config.toml
d_model = 320
d_shared_expert = 0
routed_scale = 1.5
init_std_up = 0.0261
steps = 10144
Below are experts of layer 5 (counted from 0) of a mixture-of-experts language model. Rows are named router (the router's row for the expert), down (a neuron's output weights, with its number) and show model dimensions 160-199. Each number is 500 + 40 x the weight over its row's rms, rounded and kept within 0 to 999. Numbers have three digits each.
Before each expert's rows: "comes before" lists some tokens at least twice as common just after its tokens as in all text. This comes from a sample of Wikipedia text that the model never trained on. Tokens count by the router's weight.

# expert 6
comes before: " of", ":", " in", " and", " for", " from"
router:566522482478495482603430493520467499565494509482460579531512513462510448509536445558461510481453558518511441487560459557
down0:531461517526578431517415512529467545589504517537558514505513554533503429457490492522512513538479436555442512483476436494
down1:531515521500528483522509536506423473533513546474527424452488449462501537577437492460475404535523537573576524507516486564
down2:488508514464578462457505452483526531517478392557462529544488536569475502550486512515562590519515484547481494484558519504
down3:516492490523509518508505491492458510466495506542509508586492513494433505477455528482467505541516477513521476577505509551
down4:482574520485484522543490501522516534575510510505484570470532537596440500533548494552495435468498479501563454494519500441
down5:502502413490607480480434504482552452487482528515463505535508529449507489493579449528553509490470519548490476555552511536
down6:502492589502537451453509536486494509515497516512473444515488461565505449487568554501438469491488540528511514490540458471
down7:488501529486579520499499516489523505475534439562467540508474496522532483505441530479507548472527442475440519460485471518
down8:535499476412594461529529499495507478527542490520451496513508525469498404536553508482499491553535523529467518497485428478
down9:432481397479497462513442571449495472485496475512523461508561483533495528471466532557509514427457514562570507456498492555
down10:503454439490448454512452514550513478486461469541529492458525519543543471480401462487495415474491524512515419526463498506
down11:543500529466506477417463528461517499487475478467491446409536448461521493478476471552568463518490467394474510526479493544
down12:518480512489524477518533474488489550542518509470548505504562494465549513470385497507547483493528558490428516543480483537
down13:445512521449517492536529494501509486498529506453483517559513466565495457492492453572460520442509484546470469507504462491
down14:487487489538471497482505563492541507511486505435521491487446486514543452493459473528496479474458522461461558512527445518
down15:491495485526509493445537479508526477535552532463454517517549509431489504468565573495452467491475439473484449414514525491
down16:508523532497482430519511479552462479526480443508476455488451493485540528537512572488424494462509486494481566565445444491
down17:479472511491583439554489503515463573482488496542549522531471572474506475462613437433437514499468560456536513506526536492
down18:476488456463533543420437474515566481522528488560527408497508505434474480516471495500552497512532467509502472530475504508
down19:511512467501457535505475483536516570496471554517551504534481520551507461442445456484499538454541465411613519565473510471
down20:460442504464489510490541514556542497435474597504509532427487503489547553501451492574544497467456489501520497527467483477
down21:534492570529564431446502478498454432477484485496454523490468451479490581527435525466523536496544530493496474499571467544
down22:544511466486522516465490534526517501497480545542549504531483461497536469470514430551494456525562466520496555594524565498
down23:477474496575457459480499548489410528445488529532517492521503556445463538556489471469513497460513508558481517478492484593
down24:487506504446421454487467511484466468510511442483491471549444492524501536495452506510508563499490499500551503439500452500
down25:587520461603455431596494556539483531476529548462508542488460454474586437491436500490478473539432515538473492514444513516
down26:522541522475465541467525478457471461548549493505532543447496502502506528462411506535451456507467537568490513509521461470
down27:492545522494537510504560504444452527459417573482497549551532489500531507536517580506474502498433433441483468493491508443
down28:480486525534456498584452441467433536462521480525476548550520506540441436521490412482518475455573502527535497527464512416
down29:507581550436506527543488510495513524550482511514552497514540534497481459432503504464407513440530480497436508563538546454
down30:470524483427432462513518466485514453451428464527490487505490479512505487564535525546466536474500511490508527484543536448
down31:477476501473408536570527557477484459454494421445532516512512452554486501437488420501549462467430482547439550555500504521
down32:507433494451439443470514554492492516485558499550545482499589492534449469455443453539530448439555508501533509562467472429
down33:530497512502405528463490443459399569520423538492479450468507472529535546498450473521560528553551468517537423502512527504
down34:467538549472511524483449502455415565512491450506510547464542520589404558547556439570485457516494456511472518486472533456
down35:505499466470523438523480458558452451486502533488582504473483519450550466575513549552418491458508454533546507436571490492
down36:568495480479492515512502532462503487553423497494532487539543485494491531475570567500567452479493538410527430492527487552
down37:483547475474489518502554383485579460532529546647507492574500486491502515566482468461537508496517532519505512502435479540
down38:467464511483571457484466534483511404510495499550528484544511462439473486524544543409525501490541432484560528465548479545
down39:443502450571580517504500495506472461504492426468570543511501525527512502449526516532452457533480482451450603529480517461
down40:510495585531562413468571524438485440436509460442525535501535540472483518404501508455525491500499466543502440493459398520
down41:502493552510417445469450553459469526432511509531502537545483451521444530534499482522488508486503511460593434537498514428
down42:519576601536509465502504475498452488510571460480438568478508556518505446485457449486533441463505550557540508518527518500
down43:575490507489643546467493468447511473512514497496521501473494512475512532578535537510485487504543483461509565527473450479
down44:497492502511612496510544471414499521470545604488487525527474546510392486475458457536496505478504541475473542430453491509
down45:487443493455421467535493456504512505478526482544497446435494456444482474504467515499463477513562498517534482452523498502
down46:494497511469478492466564504534500509546491457510454559447434552449506490439478420529460511447548547491497510486458473478
down47:581494541498423452467529586455475538502539417500383443449476477472459509549419505531510540514577513479492546583411460537

# expert 1
comes before: ",", " |", ".", " (", ")", "–"
router:540472456529474473523448520466530510468520556488462465483542569496468426509493439462474492503516489523472500472532521507
down18:533542506465608541479519488467487537525455534548398523540510411471506508556472528443540478517457479530510419542502518542
down19:462515521543499468457496573549568509479573497462474521504424525525552478475428541455558482517518560525456475505488410543
down20:529496507547450492486496509495470518535529512553487522526476518493524485409541441540533510485446448475487511460559523555
down21:515526436519461441436427482497460466413516426560416483511437521484514514497455570503499506508473493449458522483477491468
down22:478455403466517557407525526478500431523510519551467545463537496509494555490529521517450446549524482494523526543535519536
down23:532496491510547467532559477498499474514460557566477493460549499487511456504516475387501498539443585466470477511540395517
down24:476479486617617533532462489466583485487507481514482499521494524472474480523528454447492513497490461515500499458486499554
down25:513566534543722485508565517469496509492522554471442538522498505558461501520489498529533502452507458486479521481476488531
down26:485410536490634537535478501471523530597475472510481436527463482500496510539517564502591407500502494485469466411511452433
down27:503504508481474508504461459420542532524421462420452438497504538494563464519510487549487538480418483462473526461508545460
down28:491548529504557465502477459434473578472486426463464538515580490449479469507497397502500545579496518503523440507518599457
down29:485465503560533497528484512527516517559520463507558543526518463519454549481479486536494507511613520448385551544603519476
down30:532492502428564548492515509543516558508462528516476521414600427589405470469481516527509419452508529468480455528472454488
down31:521531469564456519491491535530583500443548569503473524522483480480471510509483513505568521469537511584531456510508482520
down32:556476474453490449509555520479450509526491452504483466516513564407464478493540448516541533504451509466507514469528451430
down33:537496481485509479500509510482525577522554493401596538481479559482501475534516499497556526533532529505546477499414468520
down34:530456519574495488504486520506519488553492531518479527547531520514469565509542458517456543549505492521562498454548453561
down35:460468581459473449487512532548412401445426492497539470493506473545502502473526497506462502444509522494512493510536496484
down36:475504586541490497515453455546473517498543466490481518472512493507451540520523434456486502518472516434533536548482488481
down37:518460468514527455548438497471528484465517475476460452553434491530522489488496505465425517467475436503450538533444538471
down38:541534476469601485525456507477442511496513457449490508487470537438491526514506532438489482490502532582435489540535553442
down39:527514500473541466540581478441447496509540415445460506519463493494527508452493425543508450525502531467528520440448528502
down40:498466558442552506532417501479477529499418591516488538510456531450549516437466456584505462461501552502493513429488560498
down41:523448529587463490514468534503514517464512487539503456546455502554530489473512493486533525521429520520480477476595518439
down42:525503495436425465494481482489452573526449514530497446513577524506502419500487513542495521490485503526490515475509469570
down43:577521562515561511515486553535569443455423538483507515528512493484490514549510460523510539558444502459457519495508509475
down44:477438513467517517532449474452526456456483519420478573591521555506535472486567529467522511451518486446464552471585523474
down45:517483510486499481499474486532484501516500514489479489490466503502482457500534479535455594489508495489530506521488494560
down46:508537490544553555521489511514543497534401450520487512543494541513542448486452527541483476460459498485479516493408541507
down47:555483538582349467535499481501468469508435497458428499471499384522495481497554441491537514507513493504506556492452536508
down48:484491532459594476449439500473523529491553518508576487520489481524506504517492612565504502527485413499500495510448528472
down49:448462529498422567484502534503511455500561476498564473525495509565553534563495558446509445544473513517462464505542491541
down50:511481512485629507509513514523468493484487572502463559512512580498485466467436459476428564508562463480529489502573564518
down51:523503471451550462496443460537456534514526551459447561516538627393493506479520470509506583535500536509546495497479489474
down52:494507602487394502431581428519474494477499557527441488548492477438482492534509521525480496462514495496532462582529432487
down53:491587585443562454479501470534558547492516474564500489484454549428515524598434519570469552511498526522497529506525556482
down54:494506511421541491489545476516538508532456501491517526488506513584546564526481564564510496502520577572475451524491495546
down55:485488537440383521517468527530531455564495531454498578508512448434509467525431493511476488470570482554588437496543510536
down56:526456457498500491511401465458471548587505526429528473536491527511462502441569461562512525523553549519537479523443510456
down57:539551546599423499521496506464526541465480442491504491481438454516489578522510558434538524440460486433516447551489502526
down58:506493517460414553573497485539528478497560469498501514572555554472479456559494541490480522463508479487530500488503481562
down59:547482500527510480502549554504460559440497489468430435598456492483541442526505513492518460463481455442496488523481485503
down60:426526576466633452429557480491481531480512462543507490471477451546494548461493534549581520415572496466472472545493550501
down61:508513450528581517531444504500511575474461533598463554554490461491548507503507495520463472577527516450507520502541572483
down62:543469539492427483501528461476486490467495480429503480574518536559494468533514451476519567545555461397507506530540476568
down63:511518513501518455530491548499470531550547466448489438501450490526524538499498426531522499518504558545514499480439552580
down64:461496505448484555569451478507618492521490530478462499436519580485535474490522504538546478508521583489444544474539520503
down65:544465478537459513515475494525478420527560544554519524485568521532553428496528466506514562486522530508507454510476506511

# expert 7
comes before: " |", ";", "–", "1", ")", "2"
router:478467478500429490549475509501530465444467439483477512536484550469459433520490415453515537495417502492466463497503518530
down18:533486571521556486593497540482518478440448499509503557501497455482498477454443549457480536463523531530496541485540507462
down19:500451511451466504497519403520478529562476512493466517471538517500466511508540529497433480468533536466512503549469538513
down20:478464529462581482446538540451425556460475544480464488473480547487473445571561481477507557470520470499507494426452468512
down21:547525481480563507438499513481475491456499536502548529464514542511500550482482540475434483527502527488396505463428516490
down22:573447497451570516481537454474504392513356518489522527474494480531540479489466487569467564527527448428507512499518511485
down23:522488512505517476449456498446493610526470536589537412443558460511455549542487523475459545502560415504463486453538527496
down24:489534412410488425454476532586462543511524499532498467536470530562505513508500530493409458457442472419502558459420505472
down25:452536498497486485479553365445513479563500491485538540489484507585535568510458472590509469527470454496466534474501469513
down26:509498570450581478401485469520426449479521479440490434504500556462522519527429543448528524494515500503546550545517480497
down27:542596527534498447472482467512502545498433510504448578428536507508554448487459446421458524488506489451496496505502486469
down28:484522466476589540600513481480516590510460535530469516522494512491441552463501438472469552479523488432490492438524501488
down29:477484462506563540561455451538501465545517507474502552463492556496570527487490473478411442475540486530504618452464508547
down30:548432480502529519530559504607517517514545505460515506527463461498499531504532520510491439535561574472508448437499481530
down31:471467545436530460476554564450476506559550543561507443512541444526528497521490518507474492490546491545501458468537500536
down32:496530494531546545530571441414494539485483469486464516417457525415475495557458579435529448493464521490552570530489488493
down33:467530489552564499509474471457512466509512473537546528496552449477524474531556544558475493450506550421492513433519528499
down34:508508534570600446510492520504559476473508454490469504417489493529517482481475532538483474482498534513478434561537525419
down35:476489458531398495488461508507455478502488455436477487537509403513484550497485522519573563515486533468492496518534486485
down36:496525495528454569492482527526482525451487570422491555513459407492493515497436548523479510524519525524616519568472449453
down37:459463533561450518553497474507460456511506528492488464603487520501482516528509422461536441462502555572528490518478525447
down38:505518434508415493514492552541470469557483485538550484471504554493410500423486519490518504485522485496475515451495547441
down39:478481460612434547565556440499531506541504504512530454494482523519462550481392515529509436499454478484487483447550507524
down40:481482464542506478474522503481499484534489497462502503470501491397491478592483529499533440511535522514538558447477454497
down41:499500566580514542539429425498488583510453561425555512483560526540515487481491498510509507596471546570479516560512500504
down42:492519506487524492531491477526524567552515490518424595495475484545550590461542508556526554427487510522481526521487505568
down43:462502526494455486487508576517458563437544500455555470455496428513538498495479465502527457516410493471525540518502603463
down44:511462483536474455501451485565423523481459500491497451512451526522472446463503480450465466578524489488526532446442482512
down45:515461513523561527438476499509505497489519519480504534487386518483515496492459461443495495446516453562461481513519551459
down46:567453520515494520527537488440518535515506511559480569501573486539516487541461493518536501467460523407493486541486507518
down47:483484493486498524576501549572455585500446565459477537493465502510451458462517540495487500544528528489425459429491498492
down48:505494492561548489534401532460479466423469493430530479429555471473459555445565478571480568610539482533644534531519484465
down49:417520474427522569511527533462435497524499539486518495495462511490437514479474458474479528478490490502575451524447509524
down50:521466503551527537498511574514479541483466582487492540528533518473528467483522484527483481446532582566521530491569469521
down51:574475502542535537464470498536533519515541484489558560484522516570482544465511536465441538517473466533566466496527454479
down52:504468496519483557494532512517536483474532471482449516422526477527484515473502476479493500476562484484495420529527464552
down53:516462489450440527581510482472509547572499481479466543515424471429465485539467519441473488507504526490515528568450566507
down54:496529499472333498553522495406477555534520450496542467521459435450558592496492463473505502458515474496471495519472445443
down55:439510506541433486512523520467462465553541474561522588469579471464442493508390499443485535516576518558422484539472519454
down56:531570452475443441457571561486533545489493550510477459523475463501494479458460477483462454491549534517456561486549557485
down57:452548493495510534525473500536452482525511477400509503575517500445552469466452503468468438548585506514439429502591579478
down58:495515486485518535476452468550487452556504472437530549485506493458473555508562518448492565471512425574505556474563462500
down59:499484466427497530452500599470477507524493513600550522446512469508501453558450428458552417492478493468528551526576551501
down60:508476496547504433466463513410411496501465551472569565558448568486498499472549462509501537503504543539496511409502488511
down61:478493455521437385476435440485538549431474557471500495540447490450510466479528439498505511456434510530516553435456545484
down62:510500445496477435448445474507440432461479513489494516461524514531461538386476478534455517560499512488488505509466483520
down63:449499491481421496516552519523503512478456498558530610539475539555501463534543473526515545549465492456533539539458547438
down64:433497540506563531488521489483554497407537515530503422442512400517551525488430455514476533544514463454499441567478553522
down65:469430538564400455444520457503488492562444500489520505558501481539525505460478535515522459445463493494525499527500456553